From a checkpoint of a small mixture-of-experts model trained on Wikipedia.
Size: width 128, vocabulary 16384, 24.7M parameters.
Experts: 256 experts in each of 9 layers, 32 squared ReLU neurons an expert, 8 picks a token, a sigmoid router, a shared expert of 256 neurons.
Training: 458M tokens, 4784 steps.
Below are experts of layer 7 (counted from 0) of a mixture-of-experts language model. Rows are named router (the router's row for the expert) and show model dimensions 0-127. Each number is 128 + 24 x the weight over its row's rms, rounded and kept within 0 to 255. Numbers have three digits each.
After each expert's rows: a language model's description of what the expert responds to. This comes from a sample of Wikipedia text that the model never trained on.

# expert 35
router:158124091113168111145144078150095141142112155125112165139136139116137149100136104114145155109167145147141149123180115138142147117117126086118066137197115158087139114133115119136165163175104093087102133124133092120115113082099121100121108104161131090141097112162135122131099139166110116124124120130107118142144122143146084124175147138092121134128110126154133151137120185108129130136107
Acronym and code letters. Capital letters, digits and symbols inside acronyms, codes, Roman numerals and coordinates, such as DSCO-V-R, P-C-PA, FF-G-62, LX-V-I.

# expert 20
router:151085115125135130086134087158125150140119143098133161128188099141100146100175098124140120107158189152110128101106128137081124128094134092092101134114103157159139101125104111109140128102137098098118129132141124131129114140095111102134141115145133103146079156129137138125138154157110166151122106091166126166141145112084089095132115143119129087088126119152169140153124172129130090118154
Foreign name fragments. Word pieces inside Arabic, Turkish, Slavic and other non-English names and places, such as Bessarabia, Beşiktaş, Muhammad, Sharifian.

# expert 24
router:128109076156114149129144149145104152114090158116126131121152119153095133095152143144108098144157174134079141140130128116101132159103155118141138146145123140123106119114200078147096113116144148102126128127134119125088099156107096117148146154116164104147106140174150129123143118151118144160091112133096070128139182183136128153128145153122097104126115134114107164135109168092098115145109
Ordinals and sports roles. Ordinals and ranking words (first, second, 3rd) and player roles or nationality in sports bios, like "Silver medal – second place", Position: Goalkeeper, Men's.

# expert 59
router:127106098138145109115156129140132208152126133123082158121111087172097138115158166100133112129164144140103138101116128181115100148122114118134120174139111149110124136143155114155145162146160112120121168123174106109099093145115114115128131108097146155123115144135182122171152128137113173142122150161139075137125170109109133122120167112106090119122128122151122150189142140140148107128113
Table cell pipes. Pipe separators between cells in sports and statistics tables, plus semicolon-ended scores like 1–2; and 0;.

# expert 60
router:119111086125136100114141148081117131127165125133105107143123103125119158054156147101131091122123112119141147107156155147136133151076097135136117128128108136143149125113172144164151134136136131114086174152150154115096125126131118127128148085183140097177140123138135090119161102139109157093123128144117139163140127168084113129165124118121122081108119191150139171128133163132099103115112
Coordinating conjunctions. The conjunctions and, or, but, & linking words or clauses, strongest in headings and categories like "Arts and culture", "Track and Field".

# expert 32
router:173093100129156116123127132118114155189146139111124118128168111157119183124186087082140099124125137109122139122144141154134123128101140149119127139149102135124138123085143138109121140146121124134065151136142122063116094139121145122131133137128133124137082121182163086124137113125098123158106104123151113142144123108158136124171115139097154093133102175157147108141115153096100068108122
Clause subject pronouns. Subject pronouns and relative words starting a clause after a comma or period, such as he, they, who, you, There.

# expert 63
router:166135118117158173128107105109128133151151191133147137180162122130149181149126148098136140140128136140137150130158191130123129127121177112089117127108109141095117180146129137163147191158149110120104162133132121106133148093117113112114126157139141128151140102194172097153140142115113123127092145118133104136152108116112108133118145125132134093144121144126150149142133111147122061087114
Sentence-initial word starts. First pieces of words opening quotes, parentheses, headings or following verbs, mostly lowercase: s(ued), "W(hen), (F(L), ==C, un(healthy).

# expert 43
router:150107112139173095170134112121069137155129169138100177124122132152122145112108113081089141124131139131132145124180124141075151119135152130099045127147090114096115141105122123167125120143146127140117172151107096104140114113100107091115129108127162088171128141141152101160129118127138146150148129100151102139139130143126109150142151131141127122132067121121145153155113141136069125145130
Digits inside large numbers. Middle digit pieces of large numbers and 1900s years after a comma, $ or pipe, such as 1,434 people, 8,391, $890,600.

# expert 48
router:092102119146125148158136140133140137148104124103124106157175127155153163121158127138120105153141164136135136099153112122057126161114103116127109116132114148134115125102131075159120183151108123111133136170138097107090126102124066132139147130107126071161097131148155111136140106135103153159122144144142144191132155144103131150110139159096103109105089168116164170143141130121100119108122
Group-describing adjectives. Adjectives and demonyms before plural nouns, such as political, social, religious, military, Anglican bishops, scientific fields, often after of or the.

# expert 42
router:172121079139153096169112130073099125168126168152113146153130117150129129120103129119114122120146137112146140131176110150079146154147147132110057170146114125115098131107129121173150158143151106131109125143135130114124130115063107104123128123122175115168135140138157072136146129134160147158120107133113099155147113152162133171155130142097144144144111120132147158166133139103085107117112
Numbers in stats. Standalone numerals and number words in tables, infoboxes and statistics, such as career titles 0, "19" in a stats row, three, five.

# expert 57
router:139157110114106106115164134148174156204146135124091138126159092170106120119133099122125099141122131147138128120175140146117154143095129127053130116133114132115121103100129118150129164181108108112064162131139152103073137126123117129101121096149133131122125131129124125124146148151130121156131139100148087117143136155117140135172130149068118133094115179134139110158124133117079103140131
Discussed subject nouns. Head nouns and pronouns serving as the topic subject or object of sentences, especially in reviews: the film, album, series, it, which.

# expert 11
router:144110098169169144161139127121143133148103144103118132146133105125131142102148096121122135128171118136113119114149105121118133138115170134098099165155114186123112144140087127120124122162108106100093112143145109124073123121098137095122133105147128097126078111171153121140126130171085150155103118134100145118197118124144130113130140192112131110067139139165115104169112177113122105142126
Name word-piece endings. Middle or final word pieces inside proper names, place names and brands, often in tables, such as J-R, Pro-ton, Sifn-os, Kapp-a.

# expert 51
router:139132111146129094129137137143133121176107147094100114132186092147157135090107101120125161120154129127093141110154127147151136191113163109079098133158088168118135147122115131119145144168133113094089145152147072104102110108131123099120118070130134093137107128164132099147140109156109117156121094118152115113172137133143152120141153155094144124113093141142120120147111141075091106125119
Media and company names. Names of media outlets, companies, brands and artists, often acronyms or name pieces before 's or was: MTV, BBC, Sony, Eminem, DMX.

# expert 34
router:190117118135173132163126109101140184122121148122152148108115103136148133071153117108108108126131171129118115107136159158125134118157097115126111109117073138138123149144176148136145169168135129123085155144155128135069127135117135104107141133101167107149128100146149130147127095159107119142114116147126113130116132120099134174118145141135102108132127140131104125191112187101114105120190
Places in sports tables. Cells in sports roster and results tables, especially place-name starts like San, Los, Santa, codes like ESP, and pipe separators.

# expert 31
router:115124101146137144150161126139109137133098132106120137141169114135140133122115130103148122160147175144114131093165135124087127168110148093141070115141107165144093164112124082142165167157126137123124128152117107111098124116127085113146124128107168089153079125123132120141180092124126184147156123135127095119117170129110154172112156096118107125108141129114165147126115138071082091135135
Personal and family modifiers. Adjectives and possessives describing a person's background after his, her, with, such as older brother, native Maryland, classmate, professional.

# expert 29
router:152145114126124089152130115100117173132119165101062117116132096146149130107158133114138112131155124138093116136136121137108172111141155117130117145086067127121119107136177130124180138163118122120121165141120142117135074153086112113142146130124171109117127132137115132149098115110147163084140056177116136143141127118090125143149103105110098077133103135126133143123117107121122065111128
Foreign name openings. First syllable pieces of foreign personal and place names, often in sports rosters, such as Gor-enc, Yam-amoto, Nan-jing, Av-enger.

# expert 27
router:155118135151153156143132143117124152163170156153136127144135114189093145115124122127122085142144148124074105077163131185090146144150159127129101154120118130123113132078155145162157180129142126108137138113137102089123157136100154115124118100079143134164102110126116123122148100129126149124073128124119083140159192130160122156128155129139102111080130118106128140117138143121130126118092
Ordinal and sequence words. Sequence adjectives and articles in sports and career narratives, before round, season, time: first, second, final, consecutive, next, a, in.

# expert 53
router:204094098118163105116146157064127136148151140103109124161152063128118155101165141086098105114123114146102112094142168163136135157099141138114117133164101171130124153134147128143122130133167114117114160137142096093102107144120140115110132117136104107115117131159126093136164126159103158112100134117149131146131127134118129155176126148133115100107119162175151125145128142111078090128112
Subject pronouns, verbs. Subject pronouns, was/were/had, and connecting and or but in biographical narrative, such as In 1943, she, He commenced, the disaster was.

# expert 33
router:146123102106131112168152150163146176161134142131099123138176117178145114128110102120113089134145142118151132121126143096099135150134127101128109131119109143140140096082143146178138203153152103110099170131135086125077095119103109100159159153116105126127140149156129106126155115132131137143140112132112113092135148173127102153132130113078103097113097125109164115130140102084086101129121
Competition and record nouns. Nouns naming seasons, elections, scores and list headings, often after the or in section titles: season, version, votes, score, List, seat.

# expert 15
router:131097064129149125156117126145136147138139155150129131122138124135129186094131153112152125125179172113143129117143140155125127096116154089089090162141124130079112103139117122159142163168116060082119150160131098122148122097120106101148134126131165138121107075188124141126114140117103134140130132140126128135141165118148084085156130142125126086103109123155133152105122176117143113134105
Math and code capitals. Capital letters and symbols inside LaTeX formulas, identifiers and tables, often after parentheses or underscores: (P, hPa, M_{1}, NM_, \frac.

# expert 49
router:134118109134186144130176126114120138150119149083094141134140103182101107126105115136125137129156156119136156094138110121100135171084117131122101129127122095132119128148135157129153140149164155103123187128189068106132167104133110105094133143152126087127089102135164095138132130146134151090122092158125075138142140140136125112163127124109106067140102144135140126158122143102142116105136
Row and section endings. Final pipes closing table rows, periods ending sentences, line breaks, and == or === heading markers, including table divider lines.

# expert 22
router:126105085146134131168180123113104136143076148102117147157118129111136154110170139119112130119163169113116157121137132131148111162104120135127121107125136173134152151118148096160150148116136144088088164151141125116143100101161115125144141127119172063146118102138117138144164124136125145171105119161163105172170148163120109128137147145089103093083102134133166139151144178099125117124149
Nationality and national adjectives. Nationality and national words in descriptions and names, such as American, British, French, English, International, World, United States.

# expert 54
router:143155107109128147138115146134152154150137143151130148131144101147117189139162114102118110168135117119114113113200139125096132123135123131127141110134089097092139191131158137102113139130134085149133141150145059091079155098114095138117138150135168125155123102152146133157122141114120156138133113164135112167209128142116119142143142110110132108146116110111161116132140160113114105096085
Word-initial prefix fragments. Word-start pieces of split words, especially prefixes and syllables like re, pre, trans, inter, le in leased, lethal, allege.

# expert 37
router:129114126149154119100140157155140188143139143145113183108125113143114179138117135109133106101146176117139156103138120142077109126129106130114105134140123146102086114127164140160146180137178139121138208153140103116122157129130116092130132106093118113110103133162172111163138143129130149118109127163111115180137196139109133158131125150108115119102112137132139150166111145117140103153142
Mid-row table pipes. Pipe separators inside data rows of statistics, votes and sports tables, often after a number, plus score tokens like 1–1; and 0–0;.

# expert 45
router:120116138165143118141131123133142128143098148126084141120164120136124133064153102135115121116159150145101132099164112120119126150123115127100101148167099169135108135106170088130120117128131110093081136136145107118109091136121092110128111060137179125180086105131136115128139119174139116156098102104135106141155119135158131122125169178081140117150111117130113170157146182090126120129138
Place and team names. Place names and adjectives inside team, league or institution names: Milwaukee Brewers, Red Sox, Golden State, New York, Canadian.

# expert 30
router:147142086134144120140172111107112132148137139144103131161151121162171145120155136073162088161148155115112138102170117195118147167094136085134120140108123145128117135133139121140173136173140118125113133127128132086151149104106109131107136105133161091122090125145157108168134082147115147165122135107149108176159142131117100171115134120117100131122124172159144135123125140089111089102096
Possessives and determiners. Possessive pronouns and determiners before nouns in narrative and quotes, such as his, her, my, 's, a, especially "his own", "her mother".

# expert 52
router:159098072152165135139142154111111172148137146099118139125131134154111145146135118120146130114153160120132152086137133169099122164114109098103097115139095126155135113115140113142154157152151136119121171152185090116130112108146100100108109135123105104105113116149183099150146152125126165103114103164139055135123167118128128123170160120092088119110105164160138104149136111134152106103113
Table cell pipes. Pipe separators closing table cells or rows, especially after numbers or empty cells, plus semicolon-ended tallies and Density labels.

# expert 44
router:141083103145126143120171100101143142160138141155118135174102130141157144124122189096166085127164144140131114092165118155126149141113147078129141163113114116129122134112150142103110134164144143126143154162178105093122149076121143103177128129147181130160097141114161123120131136140108187109117094140137115140160135168088131149131151106116129136110095145108147131110145147154116108112152
Prepositions after verbs. Prepositions and verbs heading a phrase after a verb or noun, such as participate in, for a living, during, make, improve.

# expert 3
router:123105118124120152132114125122135148140144167119156152143167108146102160125145180133120080137138186132127102130137155136101134121087141069065111142118140093111112141135095094176171154146107099110096133145133109122140131093123121094140133133137181113130138137170150130168099112126138130130110143145148106122159139123110122102154147157126145079125098173151183143122094154138150108116098
Lowercase word-initial fragments. Short first pieces of split lowercase words, often scientific or technical, after space, hyphen or quote: peptidyl-s(erine), s(ago), g(onadal), "f.

# expert 23
router:143100040144184117130134110084150149187114137127134120196115080154124157110167132124132110140170140109123084097117155122142124116106099122139135114120133130119158136113130143115120132127164135102110172140152125107122141123115117103133173093131131089127150126168142103154114113132125184144121134097168124133141134133107122130153152145130120119104151169149134163157142181123136101118146
List and table separators. Punctuation and separators in lists, tables, code and phonetic strings, such as line-initial dashes, pipes, semicolons, colons after field labels.

# expert 16
router:165114112109165102157168132100136170182154141136155155136116106146113132126138164112126114165130109123096161095160133137131148151125148123087106146122109175135138190111140126123118172147172142130111156139207086087121121129090127127117144117145187109147097152137138115116162131139122132106092116129161096140151142132115118142124135131133127145101113134136145109150144165150086145139166
Prepositions in narrative. Prepositions opening a phrase mid-sentence in prose, mostly in, plus on, from, during, after, until, before, by.

# expert 14
router:108115092105148133128175144102111152147135124145118128137175118180139136116131155118126081176128163160102121117168121127120119156076112122145057121118143145131126137096119121139118194162122114110101141152140116098113136119105094124156141105135144072134097086150136118120161104162123163170126145152119110166135138152102122157115136139122087133107083137131144160133130133090120108122093
Adjective modifiers. Adjectives, determiners and adjective suffixes before nouns in general prose, such as social, several, provincial, ministerial, subsequent.

# expert 61
router:177155105126161151167109172117132156120123188151105138122124109123175120106189122114115103132151134139095118138143113121093135092141170111126128114124103113077123122118131119125143166128127141136132147132130077120142152097135143123112147114134150098167150095146119113133117105159141141143118082188143115175150104111124097117106155135115128119117085157158185148130144134135122069096121
Capitalised word starts and prefixes. Opening pieces of words at sentence or title starts and prefixes like Un, Pro, dis, inter, plus opening quotes and parentheses.

# expert 1
router:132097120139166151153111105147103150134119180147090171123127112134128142081127126117143144113120118132141146129214089138101180089135117127088056149143088119092131129110110125128100145134126110097112155132129124114103126100116087108131133092140147120122129084156137098118097110158125155153114088114113119154170113117134089119141150141114124107130107179126159145123156168141120125135144
Numbers after currency and coordinates. Number pieces after currency signs, commas or degree marks in money, coordinates and scores, such as $8.5, 2,667, 46.15; also acronym pieces.

# expert 55
router:112132104113126141165110131124138156129133157136134155170144124173124150135197169142149100150134152133125087126145102147090130122135136114134120104103138092109115145142145080150126158118121122131098176174144096134123132107124149126132153125135171125163122124126137107175123078129145113123087147180137125129169131117102142131125136171110082071125109173135182177128118132138142106104116
Word-start fragments in lowercase. Lowercase opening pieces of longer words after the, a, an, such as al in algebra, el in elm, dep, mon, inc.

# expert 7
router:148099075162163111165153135140146180163109143118098122155106096129122133095138113082112091131182150154148106107115149145141148124102121129120133121151127121152100129168166151128157139149144131117103157119180128119111161099133132111120140113127158056140138130142127125155103112129127143152142114141149113139126100134105115172126150149089101099132145127110099170173135190101128091136138
List and table separators. Separators in lists and tables, such as semicolons, colons, dashes and pipes, plus country codes like ESP, JPN, MEX in sports results.

# expert 5
router:163116115152150123142145114114125190154124140119134164111108103122142131091168142083118135117160134137091093126129158142131151130157160124117123162118085168121113176130162089130166176158164141100104146130192102072063136103108113125112122120115132109132065145152127099130142139164132135122102109111151122126121137128089135143138154129141108116104121119138128135140160133116089137140160
Prepositions after verbs. Prepositions and temporal connectives after verbs or nouns in biographical prose, such as played by, resulting in, under coach, After, during.

# expert 58
router:139134094089135135126152155147121195122104156115109137129185098115112129109168111125123099133144106159095129141140130112127121128079100136101113112109156138108134117096138094165117141141205073113118160125133100112092122111123100119135125153138139122126081095160168094134125118141111119169100091134113126133109145148137130125175094128090104104156089151122125145128129129108069119110129
Role and type nouns. Head nouns naming a person's role or a thing's type after an article, such as footballer, politician, member, character, town.